config = dict(
    balance_bias=True,
    n_groups=4,
    init_std_router=0.0302,
    num_attention_heads=2,
    norm_place='pre',
    norm_eps=1e-05,
    rope_fraction=1.0,
    attn_scale=0.125,
    decay_shape='linear',
    final_lr_fraction=0.0,
    train_tokens=339600000,
)
Below are experts of layer 2 (counted from 0) of a mixture-of-experts language model. Rows are named router (the router's row for the expert), gate (a neuron's input weights, with its number), up (a neuron's input weights, with its number), down (a neuron's output weights, with its number) and show model dimensions 0-159. Each number is 50 + 15 x the weight over its row's rms, rounded and kept within 0 to 99.
Before each expert's rows: a language model's description of what the expert responds to. This comes from a sample of Wikipedia text that the model never trained on.

# expert 31
What it handles: Mid-word consonant pieces. Short word pieces inside words and names, such as r, n, l, c, ti, er, or; common in taxonomy species lists and foreign surnames.
router:73 72 47 35 68 27 40 45 15 45 64 50 50 65 53 74 17 45 53 31 57 32 53 77 40 49 74 58 65 47 54 46 49 46 83 67 54 41 50 43 67 63 73 29 56 43 51 50 66 63 40 31 58 70 56 45 58 67 72 51 43 73 37 65 36 23 56 42 71 65 34 42 68 78 33 45 62 35 56 50 65 35 48 41 65 39 30 66 52 49 55 53 64 47 87 76 79 43 63 24 28 53 53 58 66 62 52 59 73 44 35 49 51 75 49 46 51 69 34 56 56 54 49 50 43 55 49 63 40 26 49 52 27 22 67 65 82 40 61 58 49 34 61 44 60 64 34 81 50 40 48 12 49 47 39 47 40 46 44 84
gate0:71 33 39 46 74 56 54 54 44 25 70 60 60 50 67 15 17 50 61 59 63 66 26 48 50 40 63 42 83 43 52 20 25 58 45 48 86 34 59 60 63 94 30 62 50 55 90 54 36 69 49 35 31 73 42 40 64 59 45 60 40 29 38 21 43 57 61 43 57 45 62 47 42 44 72 60 67 47 65 52 40 37 37 57 42 45 36 38 40 42 55 44 54 37 29 46 54 31 42 36 42 28 39 58 44 68 57 49 77 65 19 53 36 26 17 50 57 31 65 66 56 57 46 66 45 65 34 52 25 62 32 58 47 52 54 68 52 53 52 49 69 65 33 36 46 57 34 59 26 54 59 84 46 57 53 45 76 50 41 45
up0:39 79 42 48 52 47 50 35 18 25 43 33 32 21 29 72 51 62 50 46 32 39 69 45 71 58 46 25 57 66 63 41 26 64 50 30 51 36 25 45 35 64 34 40 45 57 39 58 55 30 23 33 27 61 49 57 42 63 87 36 58 99 51 63 98 26 66 41 56 50 33 53 51 49 44 40 49 54 66 53 52 46 57 53 73 59 47 39 46 66 56 52 49 47 80 46 49 57 33 58 47 61 50 43 56 50 45 62 49 41 48 43 67 51 72 55 42 88 41 62 33 31 55 25 70 53 44 54 58 56 61 74 26 52 60 36 46 42 27 80 44 57 40 61 80 60 34 70 69 49 56 58 44 29 52 48 54 51 68 60
down0:55 50 39 23 63 49 40 29 21 24 24 47 61 34 32 46 66 45 35 67 60 39 66 60 60 54 41 41 48 48 56 49 51 81 57 53 56 27 47 45 62 26 68 24 51 76 69 67 53 40 45 65 13 63 56 69 69 60 55 56 42 95 48 58 71 61 70 58 58 36 28 53 84 47 43 50 45 23 55 39 64 38 35 54 48 59 74 38 62 43 55 44 57 64 82 66 62 41 42 29 66 66 55 54 49 54 39 50 34 64 27 66 57 46 54 29 27 42 41 50 21 53 48 18 64 45 39 57 62 49 55 48 17 49 34 48 54 69 00 65 35 45 54 55 54 54 53 44 52 32 75 43 47 48 48 55 45 51 77 63

# expert 47
What it handles: Plural and noun-ending suffixes. Word endings, mainly plural s, also ity, ion, ence, ing, as in thoughts, Eccentricity, confluence, develops.
router:59 62 20 47 66 50 32 48 41 06 51 39 57 45 35 62 40 05 55 44 25 54 58 46 60 42 29 60 54 42 49 43 39 59 22 67 46 52 55 29 56 47 47 51 49 51 29 66 71 71 53 47 48 38 72 41 40 62 46 57 50 64 28 65 43 39 55 54 66 48 52 50 55 51 36 55 20 15 59 76 37 49 56 72 66 71 46 20 48 48 59 60 41 50 64 69 59 63 46 24 45 43 40 57 55 19 24 17 55 78 58 54 30 71 53 67 39 44 28 42 48 31 09 29 56 41 56 55 53 30 57 76 29 48 28 55 46 27 29 54 47 40 73 49 61 65 65 46 45 51 58 40 30 35 50 62 55 17 56 52
gate3:48 71 55 70 60 56 53 17 34 48 42 39 41 42 26 57 46 47 33 53 43 67 40 25 32 57 41 42 66 48 45 59 36 41 55 50 36 36 44 73 54 31 32 43 42 51 41 54 59 50 38 68 59 36 74 40 55 43 53 48 46 50 50 59 47 41 60 46 72 25 42 41 98 42 77 34 38 46 69 49 49 55 51 51 42 74 42 47 43 48 67 60 49 97 52 32 76 45 35 46 45 13 42 84 45 46 65 11 46 50 47 58 42 50 52 41 40 35 29 42 50 67 51 39 32 65 38 18 41 41 58 87 53 52 46 62 65 68 33 23 52 59 43 50 18 79 65 79 49 42 44 56 33 53 43 78 29 30 61 59
up3:70 47 53 15 40 56 64 65 51 56 58 35 45 07 48 54 60 66 35 13 44 35 33 49 54 06 67 56 56 45 60 64 47 32 55 49 19 69 58 40 54 57 67 47 66 53 38 72 51 43 20 46 44 63 60 52 44 82 56 54 38 44 27 61 35 53 56 65 49 85 41 55 47 50 49 38 53 34 38 54 58 45 72 46 55 47 36 56 26 68 40 48 60 30 62 55 81 35 47 60 45 38 32 29 49 58 21 75 40 35 54 19 54 44 65 28 50 48 70 56 62 48 41 48 42 70 29 57 45 51 41 81 79 25 58 47 75 45 43 45 50 41 74 65 89 35 58 33 58 31 46 56 29 53 53 39 50 47 34 56
down3:38 62 72 37 43 29 52 38 48 79 56 53 41 62 48 34 52 73 55 78 60 70 64 57 32 50 51 69 83 50 76 34 39 77 58 25 61 23 35 84 38 68 56 47 62 35 64 48 56 56 74 58 78 48 55 72 63 27 33 49 67 48 57 20 74 43 44 35 47 63 25 57 35 54 49 45 58 54 69 23 37 64 46 43 38 79 71 38 50 27 75 52 44 70 63 20 49 65 45 44 69 36 52 63 56 48 85 57 31 35 44 56 60 45 47 64 61 64 24 39 24 38 40 66 58 41 69 52 64 44 57 42 46 51 57 67 57 37 46 76 76 75 30 52 47 51 44 39 47 67 56 40 51 44 66 42 50 52 71 29

# expert 39
What it handles: Digits and word endings. Single digits inside numbers and model names (M.3B, Phyre2) and short word endings like plural s, -ed, -al.
router:51 40 49 51 61 43 40 12 48 45 40 62 49 60 37 62 51 26 53 63 19 62 50 59 50 54 00 49 57 58 49 29 46 59 34 64 63 70 69 48 41 76 56 40 30 42 40 45 31 43 54 18 56 24 59 46 49 93 54 55 73 33 37 40 49 37 34 48 26 50 26 53 28 50 36 54 17 10 58 57 52 58 54 65 51 70 43 40 63 27 67 55 63 53 51 59 55 64 45 34 44 38 50 67 52 35 24 39 47 59 64 56 45 73 46 49 47 46 27 73 42 41 40 46 51 54 53 50 35 46 44 50 28 48 48 67 39 56 08 57 39 59 49 51 68 59 51 36 50 62 81 11 40 37 44 55 74 57 67 49
gate2:49 37 51 65 36 43 40 27 49 57 56 55 64 40 66 60 80 34 37 22 50 64 52 54 38 43 55 46 48 28 30 45 46 27 70 39 46 56 54 47 46 27 41 38 60 46 41 56 46 70 47 62 56 23 51 54 47 76 39 66 33 59 40 69 70 44 24 58 40 52 47 46 50 49 53 60 52 30 67 44 62 37 62 26 54 63 68 54 39 34 48 42 52 40 46 48 45 27 13 31 37 20 24 31 53 24 61 51 66 48 36 19 39 50 01 47 58 60 38 62 76 74 50 27 62 50 40 74 38 53 31 18 50 65 45 31 69 49 11 39 27 40 31 43 33 35 68 48 49 61 53 65 34 52 71 84 41 46 47 64
up2:59 57 63 48 45 60 39 57 32 71 47 32 42 39 61 35 43 61 48 42 33 54 47 10 47 56 49 54 54 46 47 56 14 41 75 53 57 30 48 69 70 31 57 54 39 64 45 39 37 38 63 69 44 35 30 73 54 46 49 50 57 32 79 56 57 83 60 49 62 68 37 57 72 76 48 14 40 50 57 50 40 70 57 42 68 54 40 68 30 34 89 49 18 28 51 47 60 41 55 44 55 48 48 67 68 30 44 36 18 59 84 58 46 62 62 65 67 42 48 32 59 82 69 54 66 38 49 32 50 49 63 63 68 33 67 49 61 18 49 24 39 51 29 46 42 38 58 41 39 54 20 70 42 48 35 51 66 60 79 59
down2:32 77 78 43 65 45 65 27 74 43 34 34 43 54 50 43 26 50 64 41 19 32 53 25 50 52 69 43 48 47 62 40 53 45 49 52 71 54 40 59 50 47 40 53 51 69 73 38 39 51 36 72 68 62 71 55 70 38 44 44 62 27 62 75 47 66 15 59 32 69 40 50 37 79 42 34 45 33 39 49 47 45 48 65 54 85 48 85 35 01 34 45 25 69 46 33 48 55 55 35 41 40 83 47 58 22 31 47 53 61 64 58 61 41 28 55 28 75 55 39 43 35 38 45 71 42 64 43 49 48 52 56 39 44 60 80 74 37 52 61 58 57 53 48 47 56 55 38 31 20 43 27 33 51 37 35 68 36 38 52

# expert 26
What it handles: Adjective suffixes, social terms. Adjective endings and abstract civic words, such as -ic, -ial, -ical, social, political, public, government, racial disparities.
router:79 29 69 76 53 30 41 32 31 46 85 54 19 57 35 61 31 47 76 64 36 67 56 53 53 43 56 36 65 43 41 47 26 63 39 71 55 43 46 78 42 47 54 39 49 50 55 35 42 45 20 52 10 59 54 48 41 65 59 52 45 51 35 76 35 47 91 46 57 43 43 39 57 64 41 33 32 42 51 60 24 31 38 82 54 49 41 12 48 49 65 47 50 52 54 84 55 53 41 43 44 38 54 56 66 27 53 60 80 66 49 54 44 90 67 57 49 55 32 55 26 39 27 70 65 43 31 34 53 39 67 56 32 71 62 33 52 64 41 52 37 61 56 48 50 60 25 73 44 47 45 31 50 29 56 69 46 33 54 46
gate0:34 53 44 60 64 48 61 38 70 40 65 63 35 39 53 16 47 30 85 64 44 47 81 65 47 61 47 43 27 28 53 54 31 54 63 56 61 37 50 44 48 44 34 32 49 74 49 82 36 39 53 73 75 34 34 78 80 74 35 55 58 73 42 61 40 66 56 16 78 49 41 28 56 47 69 52 67 47 57 50 46 63 54 33 26 51 21 54 57 73 53 48 57 30 63 23 46 41 52 32 66 58 84 69 59 63 42 47 35 41 38 38 57 13 33 60 46 40 40 73 69 36 46 50 54 58 33 50 57 30 70 29 43 74 52 48 62 41 45 63 52 38 22 51 56 59 55 63 32 58 37 52 40 49 65 58 35 29 75 45
up0:48 62 11 39 61 61 53 47 72 45 56 65 55 69 30 70 58 54 88 27 60 36 46 32 29 70 91 55 41 36 78 22 37 52 44 60 20 57 57 43 03 54 57 77 50 52 76 52 59 26 49 35 61 47 53 39 56 41 41 58 56 57 55 43 39 60 37 22 55 54 38 64 40 50 45 37 29 37 73 31 62 50 42 43 50 76 50 66 57 59 42 47 42 44 79 49 50 41 29 26 59 61 35 29 49 54 26 47 70 31 65 20 66 41 44 48 42 54 41 56 63 43 35 36 64 53 35 38 64 53 32 65 14 45 38 25 52 35 50 32 65 66 51 46 53 39 72 52 30 54 66 48 35 28 50 64 52 53 60 34
down0:71 48 46 47 64 40 51 46 28 38 78 87 69 55 48 40 63 46 39 34 39 69 42 63 49 34 86 54 37 34 57 41 31 48 45 47 48 42 52 64 67 40 62 56 61 59 38 36 59 59 62 51 54 61 65 53 15 42 34 22 29 60 53 69 55 44 86 48 35 39 55 64 42 26 54 49 49 51 60 76 46 76 46 47 66 22 51 32 17 55 70 53 54 78 42 46 59 44 46 70 72 57 36 39 48 70 52 30 59 47 41 45 36 84 51 28 31 67 38 54 43 52 30 35 66 60 74 19 57 53 37 50 75 16 31 21 72 78 43 62 23 39 51 34 48 57 67 53 40 37 35 51 66 49 50 33 59 49 64 54

# expert 42
What it handles: Heading equals and suffixes. Equals signs in section headings, like "==Description==", and inner or final word pieces like ed, ing, ated, form, especially in species articles.
router:83 43 57 28 38 33 35 40 39 50 75 48 54 43 49 70 33 38 79 55 55 47 70 46 39 77 50 40 48 28 47 38 41 53 47 63 58 63 64 42 55 48 58 37 62 63 48 49 38 56 26 49 48 47 46 49 74 65 40 48 52 50 21 78 16 39 60 36 48 45 13 68 55 70 39 32 64 09 64 54 29 20 55 72 55 53 41 53 44 60 48 42 53 35 74 69 53 30 65 14 46 28 35 68 52 32 52 53 61 61 41 28 57 67 75 49 43 53 24 46 32 39 45 53 34 77 29 87 45 35 69 66 53 54 50 49 74 30 56 30 36 47 42 50 63 69 50 61 33 51 71 35 61 45 48 52 72 59 58 74
gate2:36 20 52 58 45 73 23 63 51 36 32 49 59 71 33 73 51 71 63 60 47 29 47 54 70 69 50 38 40 57 28 72 63 67 55 65 38 52 54 59 51 42 57 52 35 55 33 33 54 78 42 52 68 68 60 30 41 23 68 41 61 71 34 52 36 63 69 44 39 46 48 62 31 50 31 51 47 53 43 61 57 41 54 48 40 45 55 48 22 41 36 51 48 53 57 52 56 23 46 61 26 69 77 74 41 70 32 56 42 26 72 40 50 84 81 40 50 24 39 52 56 43 59 56 36 51 34 46 28 45 76 39 76 33 64 50 61 52 83 46 42 55 18 81 27 60 47 62 76 35 37 38 38 59 73 70 61 37 79 52
up2:46 20 50 29 39 53 46 47 44 48 20 58 63 56 13 68 47 46 46 83 69 48 66 40 41 47 45 47 37 29 39 43 52 81 43 43 61 45 47 25 54 42 82 71 58 74 70 37 39 47 45 48 74 44 40 55 56 53 68 61 36 37 48 50 59 62 69 32 55 53 45 39 62 34 44 49 53 63 37 42 63 55 66 41 22 65 75 53 41 70 66 16 61 50 48 60 40 27 44 52 50 46 36 81 46 29 55 43 35 55 63 68 23 47 74 62 29 40 22 43 50 60 50 34 55 29 40 72 47 24 61 28 69 74 59 47 38 43 34 56 42 56 65 95 71 66 46 64 55 56 33 72 61 72 40 49 18 65 62 56
down2:39 33 56 46 50 51 51 50 52 30 64 70 53 40 41 59 70 57 53 70 63 47 62 56 45 58 57 31 65 63 47 27 37 61 41 48 47 45 31 59 61 25 24 72 54 56 72 38 52 69 21 56 43 31 72 62 35 57 40 41 54 47 32 47 28 43 39 81 52 74 77 40 62 30 98 65 45 34 43 36 46 52 52 67 62 77 54 55 48 59 61 42 77 42 49 79 79 69 46 48 76 83 45 46 55 52 61 47 44 35 62 72 75 62 16 58 51 51 19 33 60 62 30 51 45 51 74 17 74 43 42 33 54 20 58 34 27 34 60 55 31 56 71 48 66 52 45 54 45 41 48 64 54 34 41 49 69 39 52 38

# expert 46
What it handles: Digits and counts. Digits and small numbers in tables, coordinates, populations and scores, often the first piece of a larger figure, such as 1,500, 70, 17.
router:59 63 36 36 63 39 27 34 69 19 49 45 35 53 39 41 69 34 53 61 52 56 72 64 36 56 33 50 42 54 53 24 52 39 72 60 70 69 78 63 49 62 66 42 57 23 43 44 50 38 36 17 57 53 41 48 51 68 66 40 53 49 41 75 26 41 35 26 23 50 40 57 43 70 46 40 34 24 59 58 51 22 39 80 83 65 34 44 46 31 51 58 48 49 67 49 49 53 50 37 47 21 65 69 56 41 51 59 52 44 49 36 64 76 48 48 72 32 39 54 47 21 34 65 41 35 56 57 05 42 50 36 22 45 41 52 46 40 17 39 44 38 50 86 53 44 44 49 26 50 55 12 51 63 54 44 66 67 28 58
gate0:31 46 53 42 38 59 31 61 75 36 62 79 22 46 32 40 67 47 72 38 42 43 46 56 48 30 65 35 63 55 74 51 25 70 27 42 50 82 47 54 35 49 50 62 46 49 11 78 61 35 52 51 60 43 68 53 52 45 61 30 49 92 79 29 27 39 59 56 44 34 34 48 32 46 68 88 65 52 59 66 53 42 38 46 66 95 43 64 55 93 67 71 28 46 40 45 37 40 39 42 47 64 48 30 40 41 63 46 62 39 44 55 54 52 38 43 46 45 61 34 66 32 46 48 57 65 60 50 61 39 58 36 43 46 65 62 23 52 53 47 50 65 60 47 74 75 24 49 63 59 57 53 42 33 50 71 36 56 76 52
up0:51 38 71 28 67 44 52 57 43 55 65 66 54 50 52 50 27 42 52 34 37 35 38 85 52 77 72 29 39 56 59 60 40 62 60 51 75 59 71 34 26 50 61 48 19 45 25 46 71 41 50 50 46 71 42 42 53 27 48 34 48 58 63 67 44 46 39 76 44 47 13 45 29 32 61 58 52 54 54 67 78 43 42 47 39 62 30 67 31 68 38 74 39 48 63 68 42 45 41 57 54 67 47 48 54 33 58 64 40 62 28 48 68 54 57 79 64 46 35 30 49 48 31 18 68 55 37 69 41 59 58 42 56 27 56 75 11 48 56 15 42 82 44 57 65 42 33 52 70 66 36 54 13 47 64 43 36 66 45 61
down0:31 66 75 51 34 60 56 42 66 54 51 74 37 90 55 65 49 36 59 47 70 77 65 37 32 35 61 41 43 38 34 60 54 22 55 25 50 73 66 36 38 42 53 52 45 49 36 96 53 23 59 66 74 64 56 60 28 53 54 54 74 43 68 65 41 41 70 39 41 32 78 46 48 38 38 73 46 69 25 61 58 41 51 50 75 30 47 48 31 69 51 54 45 67 40 28 20 26 31 48 71 74 41 66 71 47 34 49 54 64 65 62 67 66 45 72 55 43 57 57 51 44 17 28 30 25 60 37 50 63 63 52 42 42 54 55 38 55 53 49 58 60 62 57 44 49 42 51 42 64 48 51 37 16 44 45 42 74 20 51

# expert 38
What it handles: Institution and event nouns. Head nouns for organizations, places and events after the or a, such as committee, museum, School, station, Championships.
router:80 62 62 75 82 35 29 23 30 51 64 61 29 56 48 59 77 51 64 59 71 59 64 43 71 33 45 50 51 33 24 36 48 47 25 67 63 77 72 60 33 64 65 26 68 67 65 50 51 49 33 37 25 52 67 41 53 56 49 66 49 55 49 55 49 29 67 21 38 36 56 55 65 51 42 45 00 48 43 64 38 49 41 48 53 60 59 34 77 54 56 41 68 43 51 71 51 41 71 38 65 44 15 55 64 37 50 46 72 75 38 49 67 66 75 75 60 71 46 39 39 50 43 63 48 49 41 34 53 49 81 52 34 23 42 24 59 74 33 52 28 54 66 45 51 44 47 51 34 53 52 51 56 47 42 77 46 51 37 46
gate2:16 56 48 27 56 45 43 69 32 67 50 25 52 59 17 51 44 45 40 48 46 80 52 47 44 48 31 60 61 17 69 25 28 42 36 84 26 60 35 26 39 64 71 56 56 50 75 46 36 56 50 44 35 59 57 54 61 35 35 24 55 43 47 30 43 68 74 88 25 79 91 56 55 45 37 39 47 48 40 71 56 64 51 57 66 49 50 41 65 51 33 27 35 67 36 42 60 35 50 74 33 38 54 26 48 43 59 42 72 66 59 55 69 47 39 38 50 45 47 27 28 63 47 40 60 22 39 61 42 56 56 44 33 33 36 58 66 54 30 65 44 55 42 55 38 67 42 51 29 77 56 22 62 54 55 41 25 52 57 55
up2:73 31 67 27 40 54 21 42 22 34 50 46 48 53 95 63 59 52 84 22 44 29 34 71 60 59 79 41 23 58 42 50 56 72 29 49 71 60 70 55 41 56 40 80 36 24 77 50 76 39 63 56 43 54 41 48 57 63 42 42 44 09 48 36 30 73 48 45 70 57 70 51 43 66 45 41 57 53 50 35 48 49 54 56 24 58 50 70 35 51 45 50 54 39 39 45 72 52 73 63 19 50 38 51 40 62 55 47 64 35 55 24 39 48 45 45 43 46 62 46 46 21 61 79 48 44 20 43 24 48 21 60 72 60 42 51 36 63 55 40 52 39 59 46 70 39 42 73 51 62 53 57 49 34 47 37 73 63 41 45
down2:84 54 28 38 51 63 57 26 66 53 50 82 14 88 47 66 69 73 51 42 79 69 55 62 15 51 13 60 83 62 58 59 50 55 51 42 66 63 81 47 44 38 50 35 64 25 27 61 63 57 33 42 52 70 56 69 27 32 41 58 48 37 72 42 54 42 75 22 30 43 51 65 41 38 43 42 47 47 60 70 50 58 61 22 53 57 54 60 62 33 50 73 21 48 46 45 28 52 52 71 55 36 36 55 52 66 39 33 58 42 50 57 20 59 60 70 56 81 59 53 44 56 49 63 51 23 46 62 52 56 47 53 59 43 68 32 70 51 49 31 55 47 36 43 73 52 55 42 60 46 55 52 57 35 26 54 56 52 70 70

# expert 34
What it handles: Numbers in tables. Numbers in stats tables, scores and dates, often inside larger figures, plus broken bytes of Indic script, such as 11, 25, 6–1, 4,143.
router:82 73 45 44 52 16 31 41 50 26 64 57 21 58 38 46 56 43 58 48 43 50 46 70 39 54 39 39 38 39 53 36 49 38 73 59 68 74 72 44 35 58 65 52 61 24 55 46 58 52 33 47 32 59 44 45 81 49 58 64 64 43 44 85 29 40 46 25 28 64 35 47 51 88 38 16 39 36 61 61 50 36 41 89 62 69 16 38 42 51 50 40 53 58 66 42 69 39 54 36 43 38 59 73 53 51 62 42 56 49 44 42 62 62 50 56 66 38 37 34 44 38 43 75 32 50 56 64 21 44 58 48 42 45 49 52 41 48 31 35 53 69 59 77 44 42 31 47 18 56 61 43 41 67 80 61 63 67 28 89
gate1:59 66 60 42 63 72 41 60 76 46 62 22 47 58 59 64 69 48 53 41 27 41 47 49 44 70 52 37 60 47 90 43 43 31 36 50 52 49 35 47 60 43 52 44 52 31 38 39 42 64 53 52 64 32 75 65 56 39 42 84 45 49 37 63 57 46 54 53 56 68 45 64 40 43 43 34 66 56 84 74 29 71 44 75 51 51 32 86 36 51 59 59 64 18 68 53 46 35 61 29 49 69 59 55 46 40 50 49 60 39 18 29 15 56 67 71 46 51 40 11 43 59 54 56 50 59 47 36 45 63 32 22 37 33 45 72 49 99 49 31 47 50 60 30 58 48 57 57 74 53 31 79 57 63 37 30 61 62 33 41
up1:80 68 65 63 59 44 47 33 46 32 55 55 38 25 31 63 35 48 44 52 53 32 57 30 59 57 58 73 39 43 42 44 66 82 27 31 46 40 57 61 55 65 37 67 55 71 09 58 87 46 60 31 52 80 56 34 27 55 55 23 78 64 56 32 51 58 50 54 49 42 15 50 54 32 60 60 48 49 37 65 54 60 65 54 83 57 75 53 54 52 65 36 64 69 46 40 40 31 65 63 45 31 46 36 08 32 59 18 53 58 56 63 49 62 52 57 42 36 39 61 56 37 50 32 59 45 33 23 43 73 31 70 44 43 38 52 38 69 32 70 25 23 44 42 47 59 51 66 49 62 50 52 50 58 55 74 71 47 52 26
down1:50 68 79 60 70 51 51 54 57 78 44 82 45 36 59 38 51 55 53 68 39 46 59 76 36 53 30 56 65 57 20 66 39 55 62 47 55 53 59 28 55 44 93 65 47 51 35 49 70 39 49 58 50 20 80 58 50 59 54 43 49 64 67 61 45 20 49 54 47 62 49 33 76 65 62 32 35 65 53 37 28 58 78 55 76 50 26 17 36 50 51 40 26 61 54 62 43 48 35 40 23 30 47 73 50 55 68 41 12 46 36 69 47 34 40 54 61 57 47 36 61 52 64 39 65 25 73 53 43 52 68 68 49 33 23 42 33 44 54 33 41 78 48 43 30 43 43 61 79 77 50 30 62 53 61 40 51 44 67 56

# expert 30
What it handles: Commas and date words. Commas, month names, and word-final pieces like d, ed, s, plus age in birth lines, as in "(age 75)".
router:43 54 39 51 63 35 58 40 42 37 58 18 59 48 34 53 40 36 79 72 40 43 59 60 86 47 41 49 65 59 54 48 42 53 43 68 46 47 49 52 45 45 43 36 50 15 43 41 42 48 25 55 33 45 52 45 68 40 52 59 48 46 39 56 56 39 59 43 55 58 21 46 27 64 39 47 55 43 50 67 36 47 28 58 45 33 07 42 58 55 46 67 34 07 40 47 43 39 55 57 28 34 77 58 63 69 77 52 63 61 29 52 47 45 62 53 46 38 65 53 37 25 62 71 41 73 54 68 37 15 58 99 41 58 53 19 49 46 27 48 23 41 68 44 74 74 57 72 38 47 66 46 50 56 57 66 83 41 22 55
gate2:53 44 38 67 62 77 65 20 41 74 44 52 48 64 20 40 42 56 42 29 53 70 67 44 75 63 51 63 41 43 63 56 39 32 48 58 45 39 40 87 30 20 51 54 67 16 26 65 43 54 63 32 45 60 54 20 69 25 44 61 38 36 53 68 39 48 73 56 49 28 35 32 37 36 35 46 45 32 58 66 56 72 54 38 50 53 63 38 40 60 39 11 52 56 38 58 56 61 47 52 44 65 70 82 62 72 49 68 53 69 56 46 58 26 45 75 65 53 32 55 61 33 56 70 39 66 42 57 50 44 58 80 39 38 37 47 44 63 57 17 66 57 58 22 69 56 57 45 41 26 57 35 49 47 81 57 40 66 74 53
up2:13 52 27 51 49 46 42 40 60 75 33 55 64 59 65 72 40 74 52 52 55 57 57 66 31 57 57 36 65 57 28 47 63 50 58 47 50 55 48 62 40 58 63 36 49 74 37 38 42 50 64 43 63 63 43 45 30 33 58 46 22 32 60 59 31 65 31 59 21 56 62 65 55 61 42 36 41 26 49 35 25 51 37 54 33 47 41 52 36 16 31 49 42 36 40 86 42 73 52 45 64 40 78 38 60 19 66 40 55 50 67 37 73 23 64 39 23 58 62 45 46 63 35 46 41 57 57 56 50 70 71 26 72 35 37 36 41 63 52 60 49 42 58 70 23 63 35 49 51 17 25 72 27 43 15 68 30 64 49 69
down2:48 53 37 64 58 65 42 59 65 44 82 32 38 53 42 62 50 53 51 37 61 61 71 48 51 48 35 47 26 47 84 54 44 31 63 42 49 18 61 43 42 33 63 50 38 40 34 48 26 49 26 72 79 45 35 63 83 66 60 29 42 66 68 44 32 46 45 35 47 47 35 94 50 41 61 83 30 38 48 67 35 27 49 71 63 41 47 40 54 63 74 47 48 51 59 67 46 48 52 49 63 68 55 67 56 89 54 59 51 70 71 61 00 35 55 52 33 54 60 50 57 49 44 27 57 62 61 68 49 48 42 48 32 56 42 30 31 48 66 60 53 34 64 74 72 52 29 64 36 38 34 41 31 34 76 52 64 33 52 43

# expert 5
What it handles: List and table punctuation. Hyphens and dashes opening list items, table separator dashes, and line breaks ending table rows, as in - Alcaud, |---|-, 1870 rows.
router:30 69 51 76 44 40 27 44 52 27 56 44 62 62 61 60 43 31 52 43 42 58 24 16 50 28 56 42 34 33 43 42 36 52 42 53 51 47 37 66 60 69 51 38 50 23 31 51 63 61 41 57 56 61 40 47 69 85 60 86 51 59 47 33 02 42 58 49 72 67 53 43 64 63 33 23 49 45 53 45 32 39 37 73 55 51 43 42 65 37 62 58 66 33 62 38 69 41 36 38 31 36 57 65 58 68 30 48 33 47 63 56 66 46 83 60 79 58 38 51 51 23 58 74 54 65 46 73 29 55 60 49 30 69 50 38 72 56 62 32 40 32 53 91 47 64 41 40 29 62 49 36 44 46 67 66 54 18 36 60
gate2:30 65 35 38 70 52 34 46 65 38 67 61 70 16 30 27 27 19 61 33 32 22 27 49 40 55 55 50 56 31 66 56 17 63 38 39 26 65 29 35 52 59 74 65 30 62 51 60 54 59 62 63 65 37 38 61 63 40 57 45 58 65 37 39 64 44 44 34 30 29 32 59 58 42 62 48 69 28 58 52 40 11 69 62 56 51 62 54 39 79 57 44 69 37 53 48 54 40 36 45 41 30 38 34 25 37 55 52 49 40 22 50 48 31 60 42 48 62 17 62 48 61 47 53 60 77 45 77 44 53 39 17 29 68 56 34 50 48 42 40 51 47 69 60 48 58 50 46 52 44 62 39 46 23 30 46 57 44 79 88
up2:47 24 30 49 45 44 44 33 35 71 42 73 69 84 63 51 32 44 48 63 14 54 39 66 48 68 44 32 34 57 44 60 68 67 59 39 27 67 56 33 32 54 46 39 43 62 55 71 52 45 47 39 61 41 67 49 55 49 68 62 51 50 66 44 51 44 52 81 32 67 27 43 59 69 39 36 60 36 48 69 49 47 47 65 25 69 60 49 57 51 44 77 07 40 52 93 09 66 59 29 41 47 63 36 55 59 70 37 81 56 44 33 40 26 59 49 53 69 51 35 33 53 42 52 60 51 66 99 37 63 75 36 45 47 56 57 48 41 45 64 56 47 45 54 56 82 27 41 59 41 37 39 70 28 57 53 45 49 43 55
down2:56 47 55 53 46 60 60 70 54 51 27 56 40 75 39 48 63 42 55 43 54 49 62 55 56 62 37 61 22 55 59 63 58 83 48 45 27 74 86 61 27 40 40 70 64 28 44 53 63 59 32 60 67 45 38 31 57 37 33 47 63 59 31 28 42 52 39 66 28 70 26 59 54 69 24 57 55 60 38 00 70 48 43 49 20 75 62 48 68 40 32 59 52 67 42 36 36 39 23 21 55 83 50 37 43 58 49 49 48 38 63 67 26 62 31 27 69 43 69 22 46 49 35 48 50 52 37 30 60 38 67 17 45 48 67 59 47 53 66 34 50 80 37 30 50 40 38 56 39 49 39 53 47 59 68 36 51 65 54 35